config = dict(
    n_experts=4,
    experts_per_token=1,
    d_shared_expert=0,
    moe_layers=[1, 2, 3, 4, 5, 6, 7, 8, 9, 10],
    lr_router=0.00122,
    norm_eps=1e-05,
    grad_clip=2.0,
    batch_tokens=262144,
)
Below are experts of layer 4 (counted from 0) of a mixture-of-experts language model. Rows are named router (the router's row for the expert), up (a neuron's input weights, with its number), down (a neuron's output weights, with its number) and show model dimensions 0-255. Each number is 500 + 50 x the weight over its row's rms, rounded and kept within 0 to 999. Numbers have three digits each.
Before each expert's rows: "comes before" lists some tokens at least twice as common just after its tokens as in all text. This comes from a sample of Wikipedia text that the model never trained on. Tokens count by the router's weight.

# expert 0
comes before: " the", "\n", " a", " The", " his", " by"
router:484552446493507557494484451521488514532501479515530566452506675499566454558564475539449525518490514525366454547472558451478545523532503471433500469411527457433486455486521560411392517505546490605454478595500430438415480455433453523505505574492525486539497453513494499548548451489510552515572402401515505517489517403511449463395459601419515501499509480483548464539430531511548476488501562459549546533510479432525464547458521557428519603534534405545483464499521454451480641493458517517484366538488492504574474494565460435512391453476535505497499524515480449536517442429458563559458522480500381473466522505509456525609616437507406432540521611477472456482606483499483436484448468655529499491513492510422462433545465483506537541499392510503455479547540560527446512499485492
up12:504548471473520444448418502526477526534444491506501450571453428497519484482485478455573531543497485547538463506428485559490513460581550486488477516371577488415542505425544420496507404506470454540550403517438556507584515551522545559549477447478537529531523607547512615504509531525504436521610550383570498564505456511542438523570520512567579471491383565539519501632489492581505471596503472474544540556468539555373476472526554497613460491548531466476532446477542513546507498501520560509523389565517414492456396467531545492453580568436490476607503484480479506530509491451522481475536420469568508621470536426456518439538524533480541521462495446538481494459437530400413470494522407519483451472413471466587563465411507531483518533526441412424555468520606536485470492548548485
down12:559451474518484610500568501421534528443546499539496538557480540473425540455471430588620460464511536462514508421546532521548520555468371549506506445584419479612513489571380541502509563475612515417517540500565453475496525478492516490439439544533488461483563447528428426556440461582536502457515451582388459525513531426465575521435432536510425503525610505467552522408567503456528439439529460547426480451529499477525504460500535490436558520496515495502500444505592544511515534538497423462437563454491534534540565481494516518565473437621424507414522500536541452512371460490484559505472557538477521395437462507543421542476445493486443510502421515434476485530546581501545482581419560493484600479532530471487485596495502520473503497456565527523446576451364450555559477469494518
up13:470455492518522438503484509527554515564595500485544572634481539498535552531571419588523502574484565451484516477517440511513448488430485523499491491406508525411473405411442569390558521589408483492493530511400425457517491492536454470524557446513462502518450465537386525453502451574525519562507628460489406478542487481611411438500430567556533514402517499568486486458473592467481509483509551468542486599477514349460423428514428467512572545565467453397543463475527532525493587433498482434485468469476488536526555523515475500523507510535533482585556508478556408538468466507554507525495493530509461468611513432506542431584545549465487434525495630590463547453564433455532570425430513532420478547492534562490540469554516487491524508570449527438532459540477466562479490508522554
down13:520558638506489456502567502567459509429471466453403521460418456476393442481424516480413537521467524514468488538443507459506501403547564509519527535553461488528459558453544468625453533411526484475558492490537435625501423530534560518503475645547505514586571574522604490499540531450420512467568367467486533520495487476349564491594519427514530498533425495429555561524498424546610451571513408485581466388498547581516478542496528550544431453465503489598542495469551495387499407520522532483484486462534547440518415513465437486539539399469463544490515478536547571500507512507524451488467514506551533559526464446494504497425440514482546581471549435493495500541508482464508587507478491494572449446516558485535517475479608497531472471432481432451568495468529541446509512484453472
up14:400502527455504531521542453508543491581538424512480472525503520621477480458451579519510569464485604474404537514454486480557517562525509401513582483497541490424417589546480536499467505422443559571528435487521441544454486517545588475553424581413566573480488502495464514532527496512435538501460540510497522585531486423470405423511527505444502558457495485472509438507441479623433612474545480553538486527399489565519514567574509427539516432568502535554476473474605512391508521547544519483530400450511484442438536543533480427529460499551473443517439527527434534459538530521481474479471476480556541419399596559557472597581531545511531537441520482461461427477376522532520518508444505479479502521571562552468518420537557532506445500434576441649492517448537556486555500385502481
down14:492478488456533451448537415552469440492539588495551567446473576458500510576464489460531430484428514433383464527422634459503506459541509519546465585513514491628426537503575419606451580460566405549534523487517643486516503583431487498541503544435443555574468459442516492541513464518489527622484423419523597462511541555402487522432484493472488543456574492493428558479528588518474454542439513504512499512560543493476479453579468537437496501485435646474472509538442491524544504474498526447506477539541465418444494467517458506500456535487512495465568515490522456400522456452548543497494560487562456513472484543509499500441541464482478425426545504373499474614592455422531507446437520562501506461450437543392481535596542461515532523553570566455500489476456456584504505485469583
up15:381522539495486479441503533535522461467532483507392520518533526516520388522354533504537507508505504582525502471487569444586477446533536467582447502534483537415530472592517542528469596553565496613478540643499501548469427566482472487564576477517496503510521606543507522468497507542504503471490504460434524539435446364523437510512484462668556576491444509404551466525522475534517515629579453506553473505467487511504512530361450591547540469509523540498477523500493465516521565417473501496483494442439493416418535540638497410541564534487516549446453553536538508480535537531508524499537446566518513470550476549492569459512507465523468495531549464620578466541592477484423474550494501472505492547507537521647565549527491529462446448453467487521586435396541526543527507529482470
down15:521460307528587483539509465517535496625416451474591413421516416556527514460548442605430526502546572456497527457503463519445454519511510443538532513534494497448493480403453461524506459434512498370496502472483472469552490575471557508543437493562539498481476467460525495494490513471433477479512444448565412450521494509516578512564481382493535527552532555637458589481476495464501606463471541474549498543485432482471443566577513447449486521512518518490523528574535487474500428536648592530570582455565500506504518417509544607514498540448451494521503450537540438477489423425541519513515557510524511560495524404507542468581456503511491567479493608458433539474546449547532428498483480502534380528520505436442436504485455509360499513582562551554486571423518540522481457484461520
up16:492598537527449472561509524533533546578634548431519463555534461563477440498517508508452414440576512437488511399428497408500482487510423486498528486531488493456519479524506493444465495554496480406447472519437473464463517533558414596492546570488496530436529526547444519404433498540557491519554501534427555418613524531498506463509576555522464511559426491597553494460520457541506552497440515528518569490596488422532526478551600441444425502439600487462561428570522477501446479511417499495556396431583411455472551514485536539492425467500545467565462541523522502475579516526528464507423434494522500506454531602517423468494566416437488550577450496449481531596517573581529436497559652490475465552524492492526460448546416432500494467581465529392533581509548397476486460477476495
down16:547446566484519581430393432466447432627421528501484537535551484522511492456481497549515527421504473464536497521463517457434516539549465530600506563545539498472391455471483398505454494466634507516424536490506479493588438437473521543501513460480409529451431509515534464548538420442524545488431408478458504479531502534484536543494571501495566464552422400543554420541444534380403547514505495469608546504512479593420500570556435439532444498503571426527486546412435491581403481575473505535511589433453459513533476530468549540536498619522545583513560546504444494479462479453471522499486525573378561510487544460510482546453473569586566518458544456538526473469510531551402560529465567553563503503471454566460420513579499526576509500472404572461520458458503472532500467533471446
up17:514430580535493518512412533492550524472555556441449567550558495486466501514430553529582524539561579517533576466390598464483434500545470533398516523577558488502517577533506446411468562468425447523553603513459509435463488470499515508491504603397490454403462563503417472572476399523507484556524466527531533501488489504533525478561519525514618466502485478488543612593469469512495540572490519458485503496506567477399480550522542538437477405566590543503485516587498570477453558471443441480419437375391577430531494452437585467483443465460564494497464471535396433532521477507554504490518476525483512500469576522556481432445569476552442564450488469508520428471507515509525530565504527614480479438547483576502520456564562515524463557534482372459527491555464448459605486451476426
down17:467555571496393563520480439508372544621453480515409487459425593495581469498572494539505547481462484433501533563507483545546492516445511388463448470491469491503545482516530446558531427480545462487510485496518502510533596486491471558575468358490513483488467483462539542463479536518531576479487538473523452464501533470523549484484520566604466580520466464422611405493484549486499457505561522496571512415475459504575581421471489466510435484493481422555401464486475464487512412469505536519513459598538470512494503558493426547552543419476549483543557458464539505483578518541531530482504478432465397429615413448458521519563510653444427509512495554548583538565560494523511526441546443451555425515515549497552534504421428483427614410408555479530439494526519462577426538478560534
up18:494445513487501533614472488509520498479552589560462477517511502488521616365526551470496449438547419442508479546466550543499505512521521494527429488543553520538508474522559510420553496506474540543442382457479455457560530471537491556416489497532549550490570539466515508449459565492480438546537507450540492539553525388432551503429451450479454450439601519545498504491559630471564439408494583497405505535487484565533528572446574496596474487505539458476446459426588551432425590529454540499407510482528502539627488505470486473516513497488462555518526516610422604653430521517414524454486504518485425474445438571501436593517574461511497499510513468497493552532471450530521600531477530556435592525539430521547529454507546512555442508541390575486528439415477552558516548528541516
down18:634516575536497573421528494614490502515498411557518477561531555521487366604454398460413463565566499495433667507445418528526511545516552487530545488515478495474549446489520444512531564450451519440491485552454479486416506514501490440512506458468478516549497473555496489535549432485491513560524590503507461471469519556535498460426488493433486557524525507462615526488581455542442480478573496505587502494470519405545469440521503444501518491410497531486433465511453438515482572462444471490516527569431499540540465445516476370513442519507467506526488482527485420420519570539514490461489471534645473558568555437474419496533560592490511522402488476388450489472563488496477505445427529482557513539565480518503546484483423470450578489522555441471470521700550485474521442565462591
up19:421457557561520568434455462504495584541436519586515368475482532521585583562511521464505474496526469515590478469446468478450461347477508494443501459547609541392517410498528472466525456521498485552428475628572473471514479517513492542535492482515480551472465458431530489574525447494521510526511454622525423493445550491464499488444460431465531520486531526425612470553560518512468570512493579511555542454511552596426518568532453521540514541541499502419563492562517508502597459544530502407430482505478562530435530429552488408506511477503472510506529497524537505437516384506524470441603452470515453482553511566463559529446488498540529493449530450425545435358578472379512456381491463483527573550534426434490556533531501549527471549530553406536451504535598441440473485556492536
down19:565542433546480502559492524403462405518525484449504587459494467482373426436495488551475478504507492495453509542546501464490517601517591462593437468471369502600527593517520524586515548489542491442541520464456613490503506466493492470464498470539495546506576487579431532502513548497459552544436525451436621521521544503525565551459523529564401452461519435501400536464569487474496449462471380484473445549474478492529486496507528412507537461449539535540542397516473536432443467505436499548534559463475533399568494559430552530453515573462542418571473505549509484503482536458526546536376465504442550578471503529551468486513560462455510574602496501526437419606472539675495524610514554530451485480469544553506418444478506472461461471511456531457499523403435486550506487401511523
up20:550427538488503432497446475501494607443432507456456500478490443566514516549505476500552540535443472429422501453561565572482544513474461597610481475520514524547537515453397520522611463463454494544530573505518554466494588445529619429492418434500459465511512490424457443587461472442492541485500527536496529494462412457495492509465506550481517494614511566411542459491564478453407553483512588567511523478474537514567477517467543421434539543494557505532517477471430470470547522416473574469469490547402493483500523540479582463523461461585408446565455550478489488462503444503490481484506599584510528477446390575480498456510482474541531605506513431449534546543443474600609517528478506530448500553468567567383548501463399555385551518501444519489517512576531568587605585498593481
down20:605503478459504499545489491511494538492462523531591461556533496465528496512503575515482527494475522538513511584402520487444537522488550445410522450481453502545500456509521555528437554453519527508517397509421479493584402464410481545485505525497444596554448463473446486512479512580471507473462549473466498569594591514550469600592478472580458449328467467550433534540420480489521480445491430448528538529498506568422539480540533497487474466445521479453336455483447544533453487528514461482620500534596536553527533483427550593506459528441565581482555532468455511472395487487552485501567439405449488467589627514498549515559547502472523501440470494489470484493550567497458469536518518498540510574524516501603523490494534414492486468538610429559464440350535467369431452496466515
up21:506512511539476549555576477543558512532391476436474437469544489486530505513513415502394425437462601524442550458544465501556442510460418488503426481455452584504457511546419524630554443559497522465486524548493492549554476515464470475495562521566437533508519512477487528557563570429565537562509489544490533477479428485491525387542471580478533469530462510527500470561522492540502476551393520445536520492454528515561459503495495442508507473468498493483488443534474489530526497556498562575463434449519412446404450525496505403498505490547512439498507477431612580538489417523481511539505522494479454427528450563459546497428540557416501623525437549465427354511587477494485521560453461541506526469567523499512421492371376497480566587497328507574496452633560534569571500528531539
down21:438535502536567526514452462533381521535462499566497592547449609407494507421525457432522533536537532462531431534474566493462569415452634496496479497465575478455486505448539482454458657446522437500555408465483582514477492444559452543468457498470484571555515416489510526460424466559489436518464459433514514474543516496477490545537487412592505525485459491481541510476488495531516544483449546437562460511614488578566462465541487484451476466473514465493516517590470564479537452473469525471485514466440503556542497517424466529545583509429486515508477533574523378514509495480479429498534458488468566584468538476607604550579547439528470451536546479535501440522420441547465494365583525532470511506425587548443630502530509564473453494440615444445447498373533483535403557511494535
up22:587471442453520470538437473551548440553501468509536500469488420582484487446505604525483493471455483502507451528435452516563556469596529491511435461479491481478589601478521519491430408528405540495592520510534462490472515453556377477562443385494506586533558430594542523560480564555541418552475575478589592515414416459383517515465457425563505550479472517374539518476389520530501533467496482554478539561487556472488568529524457536417470396414509551547510540540489539486452542534490542511495364462530549507544499416484406528524419456460523558476446521483443463453503399470493481508500484405573375413529457498549506496510497486458461447499502552548504463494486522489411521391541546443494510525562533505507580512534447443582470534532507498488568490533547511528439400524505550
down22:451531615513450584498520497480524492448555516497545518499515474419562508625425463532594494465458538559550518466560581488445468378420489517543567471564550457444447583513448512513516422450498519450429431482466490508470464564475483417532577528493520461564512524521491500517487542472477454483431446575550443465527462462450522510459439452431520492569587455498459369513491600506526553492581420480486507441506491485474431447506540514519476471490551466485508528469526429430536472507502423468523489477499471427424512523476491496501381581403420481503509516572554504500447553573506483491585480523392556576514537494539611527393509498494578581480448462423456547486441454498488599602520517533508464438602551504556625504471544489429478526479579515599475523485417615467599546499474504
up23:379540507438429566447491420552556449486454526472531473548563452518424505586534481477452639602444503467586472468588446444514605499610532528501486523485393493505527519422579494589479503503475441435448603506580506529533518467410452468527555503466453457550503406466456516517537499437486474449435439551508529507523578497591551500548529550470544472452389523528524445494512423457509514500438480531490513544470430555459551487449534562536497484535529426523442411541483578495541517531351504477506505464464501518519500514508497430441517486486497481523525465414567556507434436493519473572375535476449464542469504511489467477643509520423515597538427569450474534545502465455511514428393459503476470399468563506493530468501505474596434484496540461497496445502557540495468629459579453
down23:486529556440571565430533428396494599479505559567477594578591492511468575543535437446542551488472442477468516495575532596415496514516468482487548418531531488509441437484613528516445515429477521547519512607459539583441513488468461586452496527512580629529488555536556436391566521550467544614377486589485507441532488535519482514510496480462495432653515444508540479491506474565543443531488541507466508484497461433491501514535461438427524487453390476482518500509448496498588512502524567470499461580502576503496484466452555442475491455447539535455536505491457504476444380589464448475494480437455457592488385456447502541522459522440521545487467517514501563535570484457507462531466550454454504445435470370503454536545499521506554588419499503519579525392450484524525406483467549
up24:450503509562481553521501495541599498461457497549539508535516541532511451453562422531458440562476507457539480505554433465563545505596529615441587498527596490428484511508482547477511551465422574472458479493703459487451410484455521443536538536581446487513555489505417610525547428480536525500533522484502521538519463402537525549393415548465520414488491538557505415604477549454456471536532458540525583470387519567478582557509498486530566520556479469503494492491447512501495471559419470522522495489558469528574538499445555407551556541627488472508526455509600518467550558518522537535492527467515558570455508523510377580498436473566529494509439558481566507397590517446520435482369444507491519503465407489499433556483459474487495489516397435474556511472470456513586545491482567
down24:558395518527554509549536499481408553466583481501487493495514470571490508449541529494529513489482450627408541404566533576502574544463612532542447553494472562474525561491498489454491449557512421526557490586419551498515580447542446534498403415478460477438490563456515415476483494524487520460450476467501453537509583527453527510515538413515452516519491494480501518452492528503517503478492504497502492551535437479531518423493499473543477449461483560444443528542475475536570548481560571471407486417472521449402522547437438595556475492436486498557503514524425503530467487445458542392495388494481481461483466490497537464586619597432452475559474544443507489603376529494580502521576567477555551534530521547447500516533536429483573567551577616533489478309385498519437452437481515